config.toml
hidden_size = 256
hidden_act = "gelu"
router_cosine_scale = 20.0
shared_expert_gate = true
init_std_router = 0.0117
rope_theta = 10000.0
init_std_up = 0.0279
learning_rate = 0.00308
schedule = "wsd"
decay_fraction = 0.456
dataset = "wikipedia_en"
Below are experts of layer 2 (counted from 0) of a mixture-of-experts language model. Rows are named router (the router's row for the expert), up (a neuron's input weights, with its number), down (a neuron's output weights, with its number) and show model dimensions 0-127. Each number is 128 + 32 x the weight over its row's rms, rounded and kept within 0 to 255. Numbers have three digits each.
After each expert's rows: "raises" lists some tokens whose logits its average output raises strongly, later layers aside; "mostly gets" lists some tokens that are sent to it at least half of the time. This comes from a sample of Wikipedia text that the model never trained on.

# expert 3
router:113083148095099220065147117075121132239122079149131078051136121147061116128113142167135150107144129159041127103119116149153122208120146122128144117115140111123151131144145123103155132147075164141165059133116120168152126103100092134177093139141138163103102130152129092102161149122149157198144110134108110116155099085065138157126128118111164149121126165181133135131100142186122198115156
up0:097149108151096148123121059086145160118149104145071129116095117148134118098212137118125148157075136146080081135144124100114118105083153082227167120123098146143153166039104090173111118195160137119169173099174122144190113118107150110118111124160151121108152126115153133143080120137197134079182159159148148160146113159144125132117116134162166105162082108153171134098052158128098187069126
down0:137142168129083098127051164187077051061145172119163160143126095134181176149134150171111094149147155100191121134073168159088140150176162119109138163107093154105143133082148188142107123143119123105089082121146071100106134155198204167091112148079107085151118118094139171145151102137139134084104156117103175105126156135039197131099139146164154142153095144111114124089178148130103123121078
up1:151112153153053132142079162106058153097210200092116125128139157145060129107155133205147049069166137122097112112138140136104101168112103123098148124121163157131118094133175170139115149113140155176136149124129092163121122104132140124117115108173094182137114134094090115166103119158113176102112116214144129181160084109132152106151133136146141167103076082221127149120110154118104107107133
down1:170148090096153080113157081126151103105080086199116117090098122117177139134092128118165114154120114120119153180114095165173134071176144144156088133186112087123093221093071096113161102111137116137084173138125182113119147151135102122093089117066119123111141131113158137097103118140125082177162164134152165073153118136157128119088145150127112102148197177075151111177112130128130143131129
up2:147073139107130047133149157110096157162099118150191164151182131165135089126071118160094098089116170137069142104137136193139124133085160160149063171045132127073031113120152140067136188119119136165172148114141085087152129130155128170154136116126135098099109161089162183133188119137142127165059121138068138116138137192161103081140142104096197153132111118150145176162133122173094095093163
down2:065071174118152239100026133134107088131161169141125171171184114128126147130106118118105107135159154108120091143069096092063182113088126162165065094117158157145169106139137175126132110094143093092116073094138145102103130090114145177064149103160152156125126130132107116070129128105131119134163120170157128181065181119139102153136107126098070109074143151084114102115206154144102092134094
up3:150199111096059131151159108130126117211183120097138123136069116124124167055065131132135173168144169084118126178146087165133117069147111131157119190174092119075125125139144112169100137176117166155144160055121097121149132183129097117097178165134113167117096099164146115109255163142104160140160144133119128138116180144119121116118158113154128118155142095192130116129171118139132125164129
down3:124113126153147131083154127096107140183113113113110130156103072125168137187146095122103161105132120145140098082121120121126149108070109143095092109127141121179113132090110121095114059148145098126168075156132106113120078168137106121125095060117148156088115180135153165124117086207171075062135118126185179104121147167087167111088151127159119146141174165146190100128107091124121150134161
up4:131103139174118124091157119118138148123106098123128131133152120193152059070089088147132172124165140161047148117133113127116078135128156174171083123123086104143125089098210148137138106154152088153166071112108132133242131114159151094108118147130064185064123131133121128097138122110096124136084154137149124124120140100103137138117088128144105139078094106165094161154103138171109085088095
down4:090139110073098093153136123148174155145082153101184158099180143109105199151151109177101114150140114147155137153115156069063179151123115168128145168138158187104108104129166144118107109093124163140097117145113141090126107118147195139136085078167180068119167144088138132137189142116130089156123141121146113096135113157147093148152052125114151105065112090111117221167109149120168125123142
raises: " effect", " advant", " to"
mostly gets: " which", " first", " St", " but", " October", " September"

# expert 20
router:135149114164142137113121174067114148100118137117133132130159156108139147115101112149106098093107192089101147092130125085152133059173121174174131090093159100139176183160078153161060148118137161108104086136172120138120137208150132135069122205121152112156159228188080110120134168089105082164066106143079144130114129138148135126145072168154123125123090116137091178142113084133141160115129
up0:112118139095121141122173195148146165105136150076119136175061103112074130143130114055099110143142178111190141134161124115138190147072116126134125117156169094140116078146163105133122179142138114111148194116139095185092123123108111127111099126093152122117082120151066102107161124186144152154093166115141109130092145105155124148125125160086105178125157102147030130157105161064122104124110
down0:141117155124114194135105184163136124103136173100132086157096092101113145141078098086134134134127165147128092127097120146111148121118131108068136137142156107129156089136168072121094110120121088104125201132098127150173119165118150141158080172116188134101075082167085114127146127151110119147152135088157061156133117161153140162128138133097136198112144075139069174117115095107097085063160
up1:154133141105142129138122135177150133095188120160108076136110242118123144179117161139149175083089157157138138146149113180118065077145107130090134075118123109115101087124132115138081130172155126088125172136148102096099117150140128147167148148112143182094139091123097142135104090148154160121129098108119187132153177116187152126193115178090138129165090183160146189115172156180111133110126
down1:100135179119179108106110125080091097153091097087159163066124083095088116103092155098132136142175084100141130060064095100113093182138098135126114156118097108117151151117203112103083109140112112158097085125149166142161131175106108163174150112142122139151098153186109174090150159121161128139110159123140127117076106123090118082104070062100146104096147072120140082130083147107147117140154
up2:138099128135093077152145177069069118125191128146144112122119115131119092111068083155141126155072252131120166073082137158177122107168135114141141134049097110160126116130085117171114150134170119153117107114078077132144126168162149119174172179117104172136132151127142135105098151118132201128145117195123126125103131139152139168107095170136144124124128127126083119165159154097135154120129
down2:132141143142149155113150077202181139149043101104104138144117114133144145146164151101094121102171035142137082145163106118092128177049127139094094129184155124088110141123184107085127115119101157120129175124166165136081132098083090133108102095138149082140104093142114136146163109130123037141103158080129117131122130124110133112122155067117123147140136139136170143100081093154111089134138
up3:122113144141137090094156121128112108133194106080126100182167156149103057102111152148154128115128166143150125147091065129096142114151170128089129138145117084122139110079151115124099207128167174124151127117132117121160139121120116143118147115075180120093106152128143143093118145070118148087154098176083134109149117086166174106094046121141167131175176156098047101150126087085157177138140
down3:118121108111108156133118162145150144132032125159149120088124112156140225134156088118091144138125123124071124090154177141135105139135089122170128148118125142148091131170113128090190037117103100145118147136100155114102097143132130132138117135191091150136143123099098113165141125176128100131050186083159106156109151164088095137123188146087098161087100098129154136109158152163106099117096
up4:183153112175137091136118160125137151121087115090133122100184131155153156090085058096112132115097150081147145088100109108116083115090157148139137116120154123189120132123143108147083116120145132116133130091159125133096095184141153170095115216124144136153153230134062171110104134078128099165074150135104149163151138144160154125146160112177114148153164157117137214123121114084092165099045
down4:108119127091089139100166185130146126141171144125129122141094114120080100147115158149157117150185125186119148167131160135099121142192135068115131151156087170124128114125081166086178181123073129137126098159091081126182153079132116112126184065104095153109116037145209083082181120202124181136115126124140125107069118095103119151129126106078132135087116088108123095125159150082149140143146
raises: "aking", "ected", "ished", "ared"
mostly gets: " Mar", "od", "ov", "ok", " film", "ub"

# expert 21
router:152155127112094088112163103107121158145130066113158094117088167105117120134107097079120089126104155104122170119131085098122123117161075093125102104110146116131186123124132154096097162116163120138137174104193103134143166148126123177117102098149099057156158102126112137111063153130127128111089124142121102111129146120077167144087148087155152197109158168120142118062098102041125113143190
up0:151187096063080128144188066118162087112113174156103149183091145086137119120144141120145146133171212148080115130174136148142060120120123127156146182079160152187099153087110118133183123137156115108148100126171146100114161156098115081147165181103131149152100126055130171151103176116176101099113180124107106104103086124127137141138112072103087120122131087137141089090141117119066179141134
down0:168122125093192118177080131111142102124197103126118167158101115156135119181114157193210121174115142110149124151079182066101158103029062131160154127093071139078169153134179157164153138106094151103108093196115116073139088117091110163175185091136132094126115106196112111130105148136110149146117143109179101131152196084127139110139074120189146129084124120164135134088112095148157123111099
up1:055135145100133082136146127099150150072163179097096118144079227129129126094170150134147135179166167128166083127097151114075186111117114071106172116143146138120207180125121068138137148134134174130154122179172118097140117139135098162164133150125136137132160158115092169096105127122111099152116121127144174098078115073106094109132120159125144158140157119199190191133168125126154151144173
down1:165143095161124126147092152143090085130107120103153119086143093102166112128151097103113140109172150173094162096182078176186105129141131185130056129161148095127097143051132143111085111167132069168128147143155155147125197085141120140197090085102123153092089105129198146149117097105102072094075114154107123136157151139102139146144069101091114097063096104134135111106144165108100104084098
up2:142137121135148088079115115172138175119089142112143113133129111127135182161139137111193121079172112145168103086180137183145087138124054145092095135127137115109137109109119136134126129144023110147074088117155145124153143103075117171121156129131131170145089172123067136108191109110091126157143170134124112120051105098194116099139175070125150153133189072119164160132097056143103114124102
down2:141067154129207166119161153131076136150144087139131108094166117128059091119141082139116100093115157185172166124097141101184118096179194178102111109170144090139108157131197115154107151089125163150200130119188141187118160168141141192143090102170109188130143157115120143187139165132136125143187119193120119101125159174136151112126106194104188143120113186127131174101102049139120136144169
up3:090157128138117088102110108120145175170117131148127076176089108179101131183125139131117201192064186121095145144147158121132133103105132088140115107103094153125125106128089140100175144097125183130125104166139122097205179116116163149142143078170182167182124146146136143150151106166120086186154082138113099147133166168142077091095101134140126096190190102098089091151131090103157151117135
down3:112137128087149117172122113106122081177134142093121172144127123123100157097157088057105127195090110077145103073061121053158160170115138076171132107120186114116128150114162068170143097162137118088053066139143113092128104105087060148136114151161117072076187063144066115151143116125124158114134109119141145098069100132169114183123147171149189109123128122169147125069114082122137113110172
up4:144137147094134134150068121147106151141136161191133139108105184068116124090149185061139159150139139185109126140158109089142108069063101123066191118106126161135154201155113118130138063178145165113130126147121133171109199143139132111091082128164147155122115094123130174090163160113157149119176164098139136035094089164088133129116082152123147087191137094063133116109112122142108142117154
down4:099123123127113146095116080118179114166118159131046086151148143153120174167115153141138102129198135089164176151090140144113117068151116117116188132107168093115098112106101132146102190082129092159080144144119136132148117120098092154148236106189084130144123169157150099161167171138155101116125109161130097089197056090157199130096133146096126162091155064151156127144106093097138110162138
raises: "Scientific", "=", "General", "Z", "Personal", " MPC"
mostly gets: " in", " the", " was", " by", " from", " as"

# expert 11
router:101078141116130171159120123182104102131204156098138094141103121159077130161159140104117136113143090139117126099170125039153163182133139104090160101074126136105146198099143104140123132141150145090138086192119141115062135174147135161151159156142102159081149120159136137162050160172155149153102112138201080110130120113100120106065112151163119130161142158154186107089136121153120149084127
up0:079119133104088118162145138086104107135073125079121125143096161182112085081102128148136116124185130108106118076118095115120171144184117115089222140101136115163126092081132166152130107123127127113143189182111185148104122124142177139178138137112166077136198186186145147104064102145132161112135073126134141046127168129173102152101144177168154136070107046099142143129139173132078135137170
down0:141071133061155094177146144141071132123142143138187122167120075073155177175119165126171146126156186133110196166147140118101129125099132144122135124124151101095147126109112091091137150139117095107152099160144070101166113167106126107178157124163182124079088142136111112169097145159134070146098150105166143125102090118077157111183120080130123146228139120131118136120124066148185162139096
up1:095128099080057114104159069135111193126168151124100157083085152102104064164066131138084188141114127133161118118139117135147118115145105113111059109168066168145072162110113153107093071150116161180114111100148166143140134125076090142116121165089137109133117119058085118098188185141162137048129123136097184137135085110112146153140145172071173140148147102151153093094133166167095163132128
down1:142153095182160187096153124136110153089196141156120061088108117153160151120170119176173102192114153109139103132168110089106118115118126104159141182116120138165151125132164112183093122116079129150109114209106170131097115122086116181098111107104065128197090129084110168097078092151106149188159104104148076128121173115159088101091109059169099114113077172125137102134097104118171143147154
up2:077133105119075173133143124198192132098119181150133176106080158151151112108086156115205092083102091069154160186121158103124142111147162112089123120151098091091166172092106076147135140075130203161096092116161127125112127139131096129138142170130107113181110133066130149141052107111130099080105089136108118114123110098170161091118137099126166082106133116191171152115085128112122113106077
down2:166148162104182094127131178132120173171124087065114151142159073130111155162123174133108072125187108168134113089076171120152077111103106145170115070084074159147116165195162087086165153155117058146127102101107049144127159164180130152126097126154112088098130090140149134111182153183122118096170132094131158174083179074098126100169119165114147116107099099117093098126122192124107131121148
up3:131130170092127133141178117065167174110177182120139164141099140159180094100087131165162174059104123134092141167222132119147133178145125100156147120097143132116127143125097144127167060111148055112174071141152095137127135138110129027130144069079110099120132108129169162135109106145178037124122118086117103099120123099091136152177121166178094111170156159193135170120126163121134154134113
down3:108133074147125136118137120084146129160155129168123118113149136130141133161142087123067096130133117125153123062134107113073151128110132111037095135093164075126116117179152111113112227124136156115121143119112164108162105126131071112153161140176096101154111173120131126096129135145125123127193177199125104108126140169184080089089166135113132096078152170125086126173098063113137099127116
up4:148189183115154079092072128140135151166112059069094132123145109154152152182108123113107119082137105106090133171125164170173105094129190117104130143163071091116132173106148137081201128083085126133171204149140133112126222145123132161178121125140146144175167127136167119106133134105103174147117138064153081127138124176170142068105106093117167170097133121088137136148160102139131082131127
down4:124092107114115149151188116098107146106183153150125131120144123135060082145135155113137062138176152155147127106103095098120133164085129093149164106110136126113131139164069127151125129179188087109095100087092094138140108115123066166101125106138131120049081151133192090119126116163147139105131181126183137104181144137040137121109143159082106158136115090149093149153076181153152145139121
raises: "ith", "itional", "″N", "ç"
mostly gets: " of", " from", " 1", " 10", " 9", " 11"

# expert 23
router:177095121166133147121174157201175188139136083141150049122110117144101104163130055066141109120094121153171144141160157157106098111112142118188117175145141104162115132072106144135171154104130127114136165102099114106122134087099118066181091158155077098146065083148073154089096092096173142110184130133169126126085107152179118189153143083133121102124120124152118073104076139149136102124137
up0:149114168115101114131123116126055156179098176066159153180161168219091118153123171115131154120126155213155120112209114165113160141158092146081162120113145141141088153146167188161113146131129063108131075137163146109156080102162135184140117139137088072165039131164156171131098100133146115109109112132099131058115106148176120102150096147153154158107121093097143105128144115116122099168173
down0:141119157117204137122140128097149155143115152063121092127139121078148125159068160064140154126109193087089118160080109131118120127158120181150074154114136136109102123124071163108096136100134145182079236119071143079110137135133158170154114082154168108074203136143101091024077118200117169123116173106188171166191155115122119202187166146099129161117163112159117184160145128133091052144109
up1:114125129231105178103147105105136148068125102157154105086058110166143140101062081097121141104133123115093158175166123114140182182080133123128114080077170130134186142085146151077147107090103103117156105124089120143178121132116138113096115105158161174147186164123161086114066126114123115088061141133069111126110154106125112143158160161108141039120135104145155194133171158096100128098152
down1:125138126162129093110166112130083110166102067151099104071098107102169125119137116106146107123135065079123162168179168122093142114152138165185186109113129149102168153095062110114158113190100169135180134148123096123089121118102141123110090083077143087148134098137102192160177057122107097179084143119137196130112157127125151122111212099106126141106152077113069127134159147154080126138109
up2:108141100178151065144151045143149131128057158085114137139128145068129095132114039130164151113131163102101117109130082164135141118190119094150137139128139134140067129183131135152096137117131097096130132134147114192151108159161134095136150084141176136160097127184130100142175139126144144153143162130147116116137127131134133141089083106101163202098159047090176181134162095173116123151093
down2:156111185150102144075101160124123183155125111108152087073073159135162117132119094154171136094110104182109092154150091103109130140105101153104129130089143056139142126114145092125169092130177146139152166148125137117114116143080166125181042145100066130129127121123132104209099101159115102164180095103082163094186125129161153115169141117121167108106139169170168100093078170099125137103153
up3:062148088143136186124105151114167155180078145198097122096108099126071158100096136084116114122103125157065137116099113089087190153131151084159162175042173088167133106167138091101144126172119136143106141114135157138153130079106107144076141178123134142108125139159105064171150069118104169184149056143060116164099142113117100098095095134161115161136074117100112112151110060130137148146161
down3:089127117037112100085089091112090096135174103071134176139096164126168187188108155158135098099098152151173146088135151177138077162147131146122156106144070120149126119131090097172105145072133114133120154144110156080145137172170056117151128130157116097124129122074101192094136134127126085124117158149129106143117177076071146150120124149093100167123088107179151152092126151082167159126100
up4:097133145116191077109101102123149175165044112128147134092166042095069173131152113126154122176148128106186152115121144123155055059129116156112188154101079122112132099127136139153139154152114146101111153144147106182163141128102094120134101126188154080131143149131148118045104092114157137150109124122153117133141095107158107105122146104051173131151172128105136063147162172108117072173131
down4:172146116149092140088098163171172123127072128104101067165125154125158169118122211101099198134112101169100083114165117095124190092138144074077122096171159090098111143130156138127103133070107114135171151160154129068138111099137142146100165103112094050118105155112122116161182126117143139141153103171115119117185117153101161127151172123136114120166156113092144145136111088162088172137170
raises: " well", "leep", "ing", " they", " their"
mostly gets: " |", ";", ":", " as", " was", " –"

# expert 13
router:093171141122153083113063129125146137121143142118170146080137050177112079102172166146133147167095093152158091187117140120075113106125191142162148131139140135083117059117151173142192164135096122111194131132121085104115100080098124169145105148190166087087097094122138170161178136114174179127156160087155156136151101123102138126211173123145090079139161124158128161144091167230117144098140
up0:140172123094167137095102115117124102185118116114099164149142090124141168168144141147178072109126149151075137149105067117163111150107110105201077060150141124176121073182143065107117124143122139149116173131113080133134078153092084148147094164092124123134182112095138111201097094129122131142129156118078177153149166236099158132117156141107069157105148056117094091146153136121113157115074
down0:145104142151097156087103165167158122085095105144116100091112130111146150056115162122123186130130118067169136136134119122120134101188103129094155145128123127123092158085125137147137124115115127053093134157123173128097194103175187138110195146198134117142104138150143156118146108114117091088119037119183125114152124093114113068096167148120131116107073159145145192147148120132184170143112
up1:178085124137184177141127114144130143114062152098108129100166131093154120126161121110206073166173159187118118165129117110095130135075105131139074148141146144115168143168069093103120143056194167162127163154123100162140089151125106083104170133111160098115157093089123158106089132182139115178110121083173136157168144116185155124153174140118094100103123124108127116091152193123119105191123
down1:087145110195198177128173101091129119134052151136068125078122140096159095078145142128138120167188154139142076154122127146122182112117092130165131129129132147125162129200093143076154150059170139127128148179120102153103124128081168092106094145108182085146152114113166189158091125148184101114109112175119125070119149101168169114162137165155134079106093149105089130111143137157113112135148
up2:118143132166111177091154134170179138099116118166117127161079132158140218124087175107080138157165097150163139133175121156173094169136109152144212156115130130198120130138141172139072110103093097151090132120144121167124093164156130107058115120177138048119077110104164189154153079104117125137131101128128127109152129094121131067130125156149169112124067195130105144101116141158091074087164
down2:115144096132110103117141132135095136149129124165150135109134170159138098098110071161109136124132210089132144192089138150105206128082077101081085098139157108103140155142126105148121160138106071160110147143193151128185129120081148126170123139149090106122181136211100103112197146168165131166174082136139152138056117135144134161141184163114166134119151136168144080126132139130123099142176
up3:149140112097068057111105071139144149119131159092148065134180105145153180162106123114077156164035109157108109169098148133158113126046137169132109173135060160130100107121137124150126144122121151121108130133092099150138046088108151186125146136172173100106111109106074167104131085107128096101140136096167168159132125150110153162123164108158138192171111176136113160117092063161141162088086
down3:144137081098090154098132107082138152117111208117137129129174106156155159128117157116116156160133116154148161136186181199095081140152133096119110130162058147092153125093118077130121129179127163136139180138086184131100140143132176131134206147158074104110098169150163144049125106110156156138135111054174135125210073178123081123129114131124173106120151105128090098185108154113138072093143
up4:133160071106109167103146072070131160114117147130105102150097119102137097069111169167119123118104093125150116178099029139121126155071101196144095157157103071103174141091085178080141117128159173193151079149100135132151201120136129105102139106178141142106108128158114107168165161133113100071081105140111083127115112174138090172136197164222115178099116131118131164182167099137116136104128
down4:096040127168134136153137152180108121158138116098093138141136105132150141143115121056157121100181175126072134103102171120144128080083096092136165091080107144072174147118137167165118119114149143097042158122108143104191066129119083146106084146083079115165177146107156159094103098104147122120229162095114149095095117099120170102098112143115161142138196149104081073177142149149132102176145
raises: ".", " which", " whom", " and", " instead", ","
mostly gets: "re", " r", " Re", " n", " National", " U"

# expert 28
router:139094079121108116170079143143139078099072137099087123069059114137110144196147121132094160101197140144172173121150118125131141166149162056091127078050126183134102157177130172110105156153142126133187067117110085126096120121150134129098132152138141158070121121168131083073113139095095198154106171126137132137124131157135101047134156165126154142166100133148112136108157131078148100116150
up0:088117174141132130142137134110163127137132143121086090167169056117138158113105123151067150095113140125090144141120126076147147079159079134127140097150111131119127133118132131131060150104128168091133102143171107114124121177172131123136102140096147105094145138103170094110114149120151152121142160100111119157136204162159158126107098114135171166126136081114175125103115154037150071132096
down0:132131131154143134072126131143086125135184161131189128120143160151074105100125169113127127108148168152109135103137147190093151133098097123128114093127099127157106115088109118127182134091110081180173189169132101133166152078051095102118087116161112123149146069155100186151130127079131133126120132129119102184119136099073151142109172108116000148109098170123155108160148092179034151120123
up1:173094107107136132163074127101154118098062125108123150143009111182197169132153152145153153087102097115155148123124098139163091129168106058173168102114108109187102163113181123111102075109114162120109148139162169081101134178141086128093117128092139123124134152179206143113137125115115160119127121154146136164159169140174214109118114107066112162078137108152060107156113138039119172128106
down1:133160111113131139096140126118126138160106165157108077044064065101071099118132130102117113199114108126153108190093081091126138177144157172181131127093192152144126070130123099166038113151162161164144124141109074117181110143097126119140133132187146087075079130087092167141120112137121119121100149146144136146118144129100118152169124129135158108165089087114152092069191123141138100171143
up2:122141101131144113147132177098085153127121121096133129129154117092202169114135076155167142093102135142122128117156119135149162138135141053193170107172120199159091152098087093103172083068095166186108143138142150113171234148159171101102069121086178113152179105071094069149135188089100096135130149223106125153116151136147092122086177135156137133158112171137164114132153201096103095132120
down2:096116142157100125087196189133108153108172098124193129205150124129094163094139094119203112120099058130162132087170085147158110137071157126154117096176144183160156093108098114123174144158097185133150107115130138156038144152132180149137051137133165135163162138124064158127107114089176148110130192201132140098115191152088095139172151102146094136139192151098103123143185137125120145130108
up3:172182167126147075143107164167123112127115115137054100090136139082135118128123060141105075068145067072151187150111150102151134056101135164125117090140152060120132121084191101108082114059138137148095133136090132126152147168123117126186095131128086185140175160131212133101152095067090168133100155167185077132067166178075141130105094157115076154161161087089139111112144154107121072127131
down3:127100129184104209114190088078126125151111183164187182167135154132081103104133221118139146204109150183100105110134080101141121178131127089164161158130150167115075187137076184166143192161093134110165128131180104153105146108161116165093129161143147118156120114125035159133112151172195121088135125110107193092155071146172134126134147103095116093138141146139180151164123112161111192144130
up4:133117090113117062163081074115116103079175161169157140110135075104113200038116128139123128137110089130153092138117121150198146113085134106146140184122125120195071176164101112121117110171168097124132130115043149110096139161120106095127146150107166101131217157114123155122174103173156108063126123143174107160088130105115130114125166116114138147140102113122095109143107137092115135123061
down4:159117131120120155176125082124168110145165126115117091172084069116129106167153140161130117132115146136115142138158152160103138132150119113126169175064122105141081169163148136080142091181114114103099140144000099112151161161178153098120101137102153135133179147120100177121110055195148107084118122128142133225130135112073153165124170100117147100102103117147088084145104237087135126115087
raises: "s'", " on", " from", "ock", "osh"
mostly gets: "r", "a", "est", " of", "a,", "ay"

# expert 22
router:116116101139153076099072099139177124176144092133178109156106077130159133077151133107140114151156099165118119124128118173116148120125173095156132163178169127129156137101102134199185156143041081100139097128093122070128143062101112137156127155137153136140097076124187147153183079115148133114173127147142147118112151088140137167177189064178120130088173095106113118136102127210117161093162
up0:180110109115154150101169148143121119103116136155168156147160195059112135135106119133121097144160161130122133191121163170111153049122112122139115143152150130142132149112125117177209131106095100161161176144120081108130172150070139144131099171140138137102136158121214188084202081158198081136149162175144117106157096103138170139126145121128151115212117172108143108205167153183178161099113
down0:142155123090128134128143124107143143124144080117115095064112159117105101176117106121201154144128125150083124128110137107109067165146123061139079091097148084143029100115169151095088183164156099151168150126179091129197158111091050088126139158111092125089131120130114123127158133110154099092084100203131186171123163171198137104151135144146117110067128098169138103101088075097132089095162
up1:176140148166161128153099101107100094122177129177126108103056125092089116102152126089112101121124143105081157099130082112113105120102129125101135157185120143167079125154068121081177114144106135142142118112193112143157117089149151231120098104115150077162099167088169164094120151123111131083173153131189065065113169106099149138083115130106108143191154115120158144082108155137086159104124
down1:060072104133135149111159147122134146126125115100160181108148114112137156108161142150122150092109122117130107070140129171073150146145113191190124132172167131081148236125102068132083152175136096161091113034128157178068105141145166107117173077177134116054092133128187090115132156144147196161162081103103170140129141178172130172129095119161156171125116122100158111166059124186163163147103
up2:121143140115103097120133125086160166124062076098131078154171119157076089119144129084136195122092098153129138181120119152057132152126159092118108131137055086114159162135113162140132194111098113158163129137168145103151125128136107119089114141175138127178107167068165138093071099110125153097083064121104095144137194187189152149113138086162113085119120124106137095061102093161110120109176
down2:121137093122104137112127163184124086075090162167147224125090137146178190125147138182122135178172147078119147127161074174175090176141090149136139131135140186163127126128154057083130074119103107134123121111091149153088156112116197102113195141078123134098153151156135107120179110158085104111147164135167141115108100058144128139155124150116147113117150114117124171094190092079182117118110
up3:153127080118135088118106146146141082166136115070172136168158112094116145125077104051098107166131144151150144131178111149101126110131136107202125133168090166136145058129101157133184133124110086173157132097113117158159158156131151181066139103122110116116060134120111114152130041094118102163148108120174126188115160060039116122102138135076127122060184096143129119176114068131166107080111
down3:134083171151107131113160149109137149100154099088054137204151137094085088133154124132120137124117162137148111115152109097126075151194146114093129183118179099130122152126199102125109134098140116121103113199140128153115128190135146143171173122170164132133136118087127136139105168156123171085128180137074167109121139202077136140108122147110136122116097169109145193112079140074109149134162
up4:156120060099158103091095173118183145156142075092182144101146108167110107138124144109067040107139105191084144132155106122104114133088155160159121155166158108147076088108180114118176176149122037146171125113099064105140103123110125133095118161087104141090119129105100159147165096134122120092124120103118078139191121138156140126145124147072128149154142143157068113173097161150159085160079
down4:163156184119088130190122117089096168138101136181113117084111089124145126125102087182097157136140160103191139068117136150131187129115146061047135120078117141062162084157127160185105121167102161123127145135185164132137184177133133149155158066127114151148156108127166109123150165092149093136138162136132162133102159132162132098125088096142094143104117125136135048095181088133051127138141
raises: "ade", "ade,", "\".", ".\""
mostly gets: " He", " Sh", " She", ")", " Ch", " It"

# expert 16
router:110160080133052088154120146148156109146155143215120150094149146101138115174141119110156151133091073038108164109086123096189104110099196174102091089073159154126176114165169121172109136091128125135128108155102082129081121179137098156136132110128111090157145099174112089119158141139142151159205113163143155078101065114117111119119055166115089116153190155179131128130162121118081148152124
up0:152166114142115151100157184109109167052142130157086155175144097103092147110170136131139116056163090143153120113136093115150120132140152073157144187157122145146153148168080062153128088102115137165200145157059136133127181127123170119125129101189123136140127118228102160124103125119150190071174191116093135082100110143108130108187125144118160145073121150146141166099167173137108129093143
down0:046086107112103111137091041097109058122115122058158090121104120181170126188137112147159138117099180066119118145129116137110091099142117197140156043143140132095097135081150174159129098138121145119133141135198120082180078123117138144149145195103093111120146110066147135145132095192123048136146094173128134164141142132130163069130129127169139070176169114144113068115093124106130140182114
up1:100143085176138062148115168117146140098100167142129182122148123118091154084115182179143154117106107129135190128082095081158145162106140107149155123157142103195151173140110134100138155129144076137089160143105176103145148160135148163128115051118137143128133092162152122203116153159102109107116122114095138125099084093111186179106158090156092117115150129164094140096126122048153120127111
down1:156077129122103129100181118178112132086151130097120089131077109146104082207123072132110109158154118091142117118164170170131115108108123139074119111118120118126134111102135134130066138174113154114122100091126098124132054125108077085116120163113089093140172109081133103097122176100109129145145169155177159190145158106132071056088118175125181156082109094174082096157158087171126155156105
up2:162115129097129134122111169147079109095125166143189126105111147136120106138116146113112141106202148112047131120132139094110138105161138190120127083102157137173093069088166143178131142149131119184181153194121071142118165153164084202140140101129149082138142110156098151114102124139111145100103100114082128140140053092193129097064180134148103058184157221197133117151174149111085063175159
down2:099135164136124123112098115085193177150089111126150145069139078121136124110131094096162127137062130106164183115171136139184090180180182117154099150081093131083141120157146106090154143133114098059156159140118167095148107171094155120119085095114135142112098098189137162118195126150105166173116079088143147113098155178154125105092089029117133117098139082103124184077131125117138174149119
up3:116132184123158151129113085134148140138172110188152123111158114104152117164121115104045145090148124108093115095088143127188068166089151140087134098149161118094105197120094108116132111078135139082150126153075085124116116132165090135165135201109119138106109044142111152143148090184109090124120151129136152101094098074176080140045108187160148110130110129129114125141167151154115160090148
down3:121090076173088113152135169110085075123105124093095150128096123150137169113121172124198136216059147146138170133145124124056163109174133122217116157183162191192107126176159134109083148148124108151121165088128124110138144129176134141099115068118136136105124208118127192127147167097105159163159096118123078126144135125127194126169138081158113102130096103068113132101107103063120087143135
up4:146215103125103114096062135137174020147137138117093104142177120066113142207139113062162120209162104090198136171146113132086133094136126135152159136094156145135124139076138076153099154197124124158124141159189100167089154056164072140086134121098091144146158139154143167123135144124142144129115131132175134126096198113143139115161129101143088142136132155114135107117201082133108146134092
down4:125091129132192126160176090127117230103179132146115143107104138137141126064146174200097112087059130163081136140085136085170129169117128153114142101129129123131114092120108155121137100088152138070167089078095131120157061189093139116138090173161129073142097096141134111143128132167131050111118106133087182117150116114109125114140128124100153146135124101182144104152101155138095125134122
raises: "\")", ")\"", "\"", "ground", ").", "a)"
mostly gets: " New", " O", " United", " first", " Mar", "ou"